{"n_layer": 11, "d_model": 256, "n_experts": 40, "experts_per_token": 2, "d_expert": 64, "d_shared_expert": 128, "activation": "swiglu", "moe_layers": [0, 1, 2, 3, 4, 5, 6, 7, 8, 9, 10], "router_score": "sigmoid", "normalize_top_k": true, "routed_scale": 1.41, "balance_loss": 0.000436, "balance_bias": true, "router_cosine_scale": 14.0, "init_std_router": 0.0213, "lr_router": 0.000488, "vocab_size": 8192, "norm": "rmsnorm", "norm_eps": 1e-05, "tie_embeddings": true, "optimizer": "soap_variant", "lr": 0.0054, "beta1": 0.95, "beta2": 0.95, "batch_tokens": 65536, "seq_len": 256, "train_tokens": 289700000, "steps": 4421, "dataset": "wikipedia_en"}
Below are experts of layer 4 (counted from 0) of a mixture-of-experts language model. Rows are named router (the router's row for the expert), gate (a neuron's input weights, with its number), up (a neuron's input weights, with its number) and show model dimensions 128-255. Each number is 128 + 32 x the weight over its row's rms, rounded and kept within 0 to 255. Numbers have three digits each.
After each expert's rows: "gets" lists some tokens that make up at least twice as much of what it gets as of all text; "comes after" lists some tokens at least twice as common just before its tokens as in all text. This comes from a sample of Wikipedia text that the model never trained on. Tokens count by the router's weight.

# expert 24
router:176104134095144090040123141124141092164092124125007109131123066103094086122174124136170149089149141143050034160086162122165176158153133166127091149166077144124091165142100190184085147107111115129113144089152136137168160130123167127081149063087039174112120122153127081145142117122121147098135092192181132146150137121136125116120166145118124154096134098138138154135126162145082151132165
gate0:146127104035147127081135162126080117175142069134073185165109121195148170142148135135130215102140133090130147139108119152114113236153163168168100168115206104133097082116179151129093119072135121155121151126128150084175108156124147136073147096099117128125079100181144123127099111130185136044183085139183087156166086136120160102115098128133120136169158116102118109164117153155152136126154
up0:102134115152146104110139097138149127103071199169159089066120178081121062133128131095062068146094172168133116115116137180141145073122149078094158145132076112157143161175067113137179127152086169114164155141116104199117122090114090129193131123164110127110145143092102153144158167160111110202116188136088175105130183104089156152133160127104095143150044153124139156063183136088124153150097
gets: "201", "200", "202", "199", "197", "198"
comes after: "in ", "(", "- ", ", ", "In ", "–"

# expert 39
router:164131154108110113109120115101164122147133107128120088107099104046140152179144140086122136121088102117146114129051124106119178051144138140127067149132079139170073146188129128147150138146191110137111089168159133142179159112145161053100115107121054156160135158141142137113217080101119150147133089153160112133134154104161105090113118203178160104110128125192170111138100078091099140140149
gate0:152182142131141139115122190134113101167113100099051056125106111070074133131123098135163186157111205086213125161106102129153111110155077127140060121130119135105088090149142070132198147139163127145129092117162107143146150074119150147146153078152074198143137162152119143076158090114130066141140097154128109077198119120117078168099159159165114133130130138206120116148171109060139110155142
up0:139153137107155132125171173158153117158141091120146135121114134136105126129170139126142152164091178174161129124104176151122096142153127187097166164074138130098114117123130128141159115102149093159096092124168117129157102193124137113146143073115143118118131117165106146131134106082132067060149130097186206100137124134201126169164099151147144065082155168150079085140139130121144143133123
gets: "Al", "- ", "Par", "ut", "St", "par"
comes after: "- ", "\n", "the ", "of ", "a ", ": "

# expert 0
router:129124147092084065118192158091134141080076188131083097168102087134119140224082138121126100076110130080086108134095136181096098119172092139161108110156137159101090141152092170145126062156139185115119137146163151147202150121162119106073115089089081124178157172139130084088154124099166160177159091123173145157155086097129160067143175202136159152067106102185149111111056148125149125144156
gate0:162150151097114113128139127108170178121101136147124128064195110096115168129122153077121105115148151189116166045092163122146149101035135148156122124115112074165096143076181104120049145156132154134128115103141131075159147162130106157143150068125094065155198167141132118122134105141120161088156084141203161150122140103112113120088146128123112148091161138117156125140106110145113104101223
up0:104138111186113160176180120167103134178119096142136080083100120174191091175150091203102112145131117095132098161131132145115121156160092125073197149212168149074129156144168111138132070161131063105073138131117085107166175140086098133147150163156133091075121175077096110088156135129066116157100145105150193131087123076108106150115159167161109127144143112126120127123154112128142112131114
gets: "| ", "= ", "== ", "=== ", ": ", "om"
comes after: "\n", " ", "\n\n", ") ", "1 ", "2 "

# expert 38
router:129084149184122155087140166089204188112121146102089074103075144096100108145145160171087098153092097188087134164087125112132134142160145158085117166146102121107071119121090134150158080128178128123113159164142160176165092088139120118089086108114111139122147217116138099100182160097110147121104047163129133155120181104156165150135166133154165170165157139214211155071097120130099072189126
gate0:116088071136111135121150142111121123116107171082144148118127145141138102095124098109106093096101151129127142093138174050166133166111133123161136046135092121160092184065185087058150124085124146135118178146136096130167176165096141094107098111173090197110135154133112140109148117113123096125098106097110140149134165148138140152153120092140186208101070100101114144148045119159121086158123
up0:132171141177084106130107111134068052131131122156135107138153114130142132109178104087156100168074116164131098099213100141116106126116110092180120104123211160123145150088114147131120132145131093134074139106140127142157168146099097139134114161134146179109119145107121133129167061137201187112116121076084111122112100080082100084110151090138129149117175117149183174088101129150186163161162
gets: "M", "K", "B", "H", "F", "L"
comes after: "| ", "- ", ": ", ". ", "(", "; "

# expert 14
router:155135153162127125070156160126146114084118181116052147134069137118080099117153175170138110090103144122091086132071160116103111163139126184058123138183127122119093138163082132135128147107191118211101087173124120169152121134134139091084053176062100170120123145108167120182146128132192157147123114138182134150204217095192122079139162205142160139104102089134177156113135104153084139159127
gate0:151133086137173151111174126117132149120156135139112089130132112103116138084126187179152192154113121099135146085119119183129093092135143158105110090168139119143183098147095169135125144098136077140132164113082154162179051115148153151124221156144125199120151150069130135121157130126125095142150126123185183155114146085210067122137144141120165141147168126140156115121082160097152089076130
up0:144124117135169141113176120137121118146158134136075115139111100108112124120132178133162148195095117132132131080137150195149104084119126132125094082171147163119177099154111155125124124084139054155103168140108182178153059141134152091100206161127106200121123162092120142132168134138115111163125135132179175150155160085213091120109131156102190161151151120152150128099106160115131093079136
gets: "0", "9", "8", ",", "5", "7"
comes after: "| ", ",", "(", ".", "–", "; "

# expert 5
router:143093139129099139087178177138170141097087124113094154140051094089146139124164104137064101163115119153135157150072140137128120176137112146096112140175114082129083148125068200140144147178157161120139125141178134146173156104123136134087106136132106168156167151141134098089136105091073153142177170151171117144120144083151134150161130145153150110142114096159201165136091142141094131189151
gate0:156115125154134129084119083111132134095125102112105157143155117166162147116088127113115132128106105115082133162132090152145070158081063118199091154152145163189132164128063217131135119137148101138174113115133135123099116130115110146127154130091113165109098106121175156129085076203128183087188106099194025095090128084082188106120107146165122092144065092135065153124148141115106114103137
up0:149086158101078123104114112083167189076113123136147107154182102127114166080090169081103099142050050116148132120176036091114155154077108143130097140128153137222133171106123196124130120144128100113151148123129136161170155156098114157115136074101172149081180092115173152145104062149096121108144131081182045165157121060070163119136111150170174092128080098149130109135218171094167077116126
gets: "S", "A", "D", "E", "O", "T"
comes after: "the ", ", ", "- ", "of ", ": ", "("

# expert 34
router:147093132140158181058174113079136179108101168098100154138113060095103082161128159088110116110143131148149113146084124091099140137171114110158113118199176071122070132134098158153145100123159117130106103139153110154159124117195144135067121159122121159132145152124130107111161134086159096138156093189155188199239180082123132053113130149164128097113142107203117128092042108108077117152105
gate0:108160161105173090101121112200127097153086123120108119057133069121118143105125142120124154145128096090121152158119107116078165195102094132147118126141096109152109092138141133189108157124147123186153108094079179137104172149139100087081124121147138100165128170183148090191144195108138139102103167143121149112129148119089168085134134122157090103088156151193185123145139138135160050154171
up0:095113088132182172113170071178093136119069117198094131088149159137132059137118094130187185150179158134129151143159152128115098117089168098097175129145110105093179127091134130182125149103196101170111150116111091131068096115185110094147154156165106105152109149118153141116132165129108129089144101173112164152158164123126143203200120164172099129115089082170131132123101074077173101110077
gets: "\n", "|", "\n\n", ") ", ")", "=="
comes after: "|", ".", ")", "==", " ", "==="

# expert 22
router:134086134111141129052159199102184173202096191119094092143096118103044132158196140148102134135111136101088059168076107183108094146137176142096111131164118137155156119156184137153134128145135168139102121138176184146173090110151144119093065090100119124139138171108092104104201128122126088094120108195130115131113139071161172142147132155197157154110119103173164126118066151115091116146122
gate0:133195088175089130101123138083162118153145152164127110128116116179076084138143095113111194140128172121133114189147178105121172161127152170103080120164103150146126167153132144092152145063134159122122186136112154106121120103145130107120159122136069155196155145172057118089139119161022134126116138072113110153163150127149143109161121150150110144117106194082062090091125094095152136121179
up0:103107071132142142105103125129082086179125097171086105123071165145154126138142086072114131155117143211104139159066087049172132167144135113174059146145131164161106138147146121103160170104126160122199124140175151125188134125115112123097186157091113097139133105153080164091124143115118133126121130087157192145137170210119135137189091097138123108135168182155118102109108128087108122115138
gets: "the ", "(", "The ", "his ", "a ", "its "
comes after: "of ", "in ", ". ", "to ", "for ", "on "

# expert 36
router:165148149150112100068122178092248186152085120054089113117073100161177124115192135137116148168131117061105111141057178132185147112132115146119086188155135116131088150093101121146134122099140130168060145124140147142202119118173132150096093133086113133145112116113120106150134064097163121135114132172209126201176182098123136146101102121124102149136140134162136156115076140093085080213150
gate0:057171095109135167138189140117191070107100129124108170137101137136169135131191155136135131103074129177120201154169172153158132158154102096102106199128181114113155102118161139146176167087087115151166118143092110130120112143151194115129092135097162115155139095192139140115130115130144108153124072111059158140121106153145181041116098067135142110106142145163122102149117148166089109159129
up0:142147139080131151138058184119122137148153125083088153157196108110096135065050114092106077087123147139135125114113181076131132125153129091161113184104139145076154197184068150145074131134118156117072117146144130111145160175175119109103109112155096178144112081100156161143090119124108147113136174169154065140166104115161144165193155069151081110124139072138199089106174178143181117153084
gets: "and ", "s ", "with ", ", ", "or ", "/ "
comes after: "'", ", ", "well ", "s ", ") ", "es "

# expert 13
router:088128162138108154061169122155099134099114163064097132143077099107076170108122115079150123206158147132137049129095092131138116137179150194193130118150108108117044122086065141142157110124130121162091127098139095166187143139140155113096075113129099153151140191143145141117161104086128131140095102148172109144159153087109188091126135184179146091092103138078198187158151148154108148150158
gate0:123119135111121120138184212109187095100095169131103119077146108108176088149134073102088067096174156116132095060107076117141151098117124107165148103073105137140103169124131168137137184124126097132141172110150086143100113112134103112131099115158115168103158133130113161145172121090113163107127090126144138168114111148152163075167121132138084087182083151110093138164150140143205217107123
up0:179124093154115131120157173081184100148156173131071149119116190106150135142142131130106196148104111049116136061152141154154119103169059127097134124135108135125161124180126218106161176143113134070129123124134103149050114114088154139103201061179129132098125145119106125127151145120118133103148146077129164149110169085165145095198133093163082173183077123126085111142150121073143119146091
gets: "- ", "to ", "for ", "– ", "==", "==="
comes after: "\n", "\n\n", "\n  ", "United ", ") ", "3 "

# expert 28
router:119137203129107196103185138135196139142141121150059132088088096082114141183132141117121102112126120064107081191094153136083137074130130162128115175155130135090103160146149176151094151113178173151117085105125116188189145137160133123093091090077103120118186186061163161115140116150135164123153078120135160131172176126176142111123138204141131150086099100153215148124066137122058123095141
gate0:064093107144060178095083136128154113123118088151109110126147126129144127165169042099167110092105124123091129147092122122074134111129141129102111171162116181168115151101066171109166128119119138138109086154150198197114157095100078122130161101099128181186103117103068163153175074152110140110153119172141199121107156134114110123090088107235081159180130152125048170085127096119129134113136
up0:118164143091096110071145138091129145133097152142124156111168095128096124122147180153080181102114114092123156121124085108115140172171168137148190139155046148095155118111059104122124156129096084099164100160119124157105128160097140166088117135101137161199187093060075128165155141073075102075128102145160165131128102082159125103170120162153106094111135118143066136129150075124130148129083
gets: "–", "a ", "-", "first ", "th ", ","
comes after: "the ", "1", "3", "2", "6", "4"

# expert 27
router:136098144115122144094094148113153157182133147164097141090064093120088107191119136131114068160098133114099116177097068151119152124077128148143115113160071108157063127112077159184146095174173095161080095132135157163150112106179143145104083097114082048159119176125185095136130142121165129110179115139214134124092126125184198087130108158117133184077132091126160152110106169156105118154143
gate0:114128115123163126150117136150112103093113129114135097116108158166079097211128066072121154196172122090145158162112135093156177127133043197090135201111123132087143140149157083122125116098133106123109121134124187079101201160172146091074089106099144166127148089129122156175090125132124078146111127087152112075124111066117145134150104185134193077135130122156128119073155121130101117151170
up0:086132084181108232085123105152170121148101180087096118135124095116129088024109178200088123150120129080122138160080158160121071157126116062111143136109147123161117147161174179121121108119120162093166112157128131115106088117098131109148161148152100095099126150166109065139165129091142129088153134143146159125138143156141177113111144099063089167096120127096109092113149125105184102058130
gets: "- ", "\n\n", "United ", "American ", "World ", "National "
comes after: "\n", "the ", "=", "United ", ")", "an "

# expert 11
router:149096156120071144083188166147182125101105138084146108119122088111087144162158086126128103146116083120132091128041117120074163053135173113113110144158130148119106131116085104171152149123158142142155109159118109185171173138187135105122091134080113119148115162075122131111164157090104126099121101160184145154189134088153140107121133132189164147107081124158118130045107121123109122154147
gate0:106101146072050149161164106121136105113108141091092162139097146135200154103140141146076113109097102102087123223109160091112154113105160074128119160118124119139098142126088131093103096213133195110115125122152110104143126160158106166127114173131168140078138140137027139135121082145157074075162160143109129083094125147125078110168151142141133116138108099121122066153150159131096133155136
up0:124126144177097078135125172122145094103122193155124089137074106189133123046140135141140169087117092102122099206138133138056118081151123105176117118114148103134110111088122184125109114135158152132141132114066092126131115157143130136138056187144104130141087103099098113111097116141132089116187180186074106090096151165123143070166121144130123106126112121127072124136134138186167087206071
gets: "| ", "; ", "\n", "% ", "W ", "L "
comes after: "0 ", "| ", "|", "1 ", " ", ") "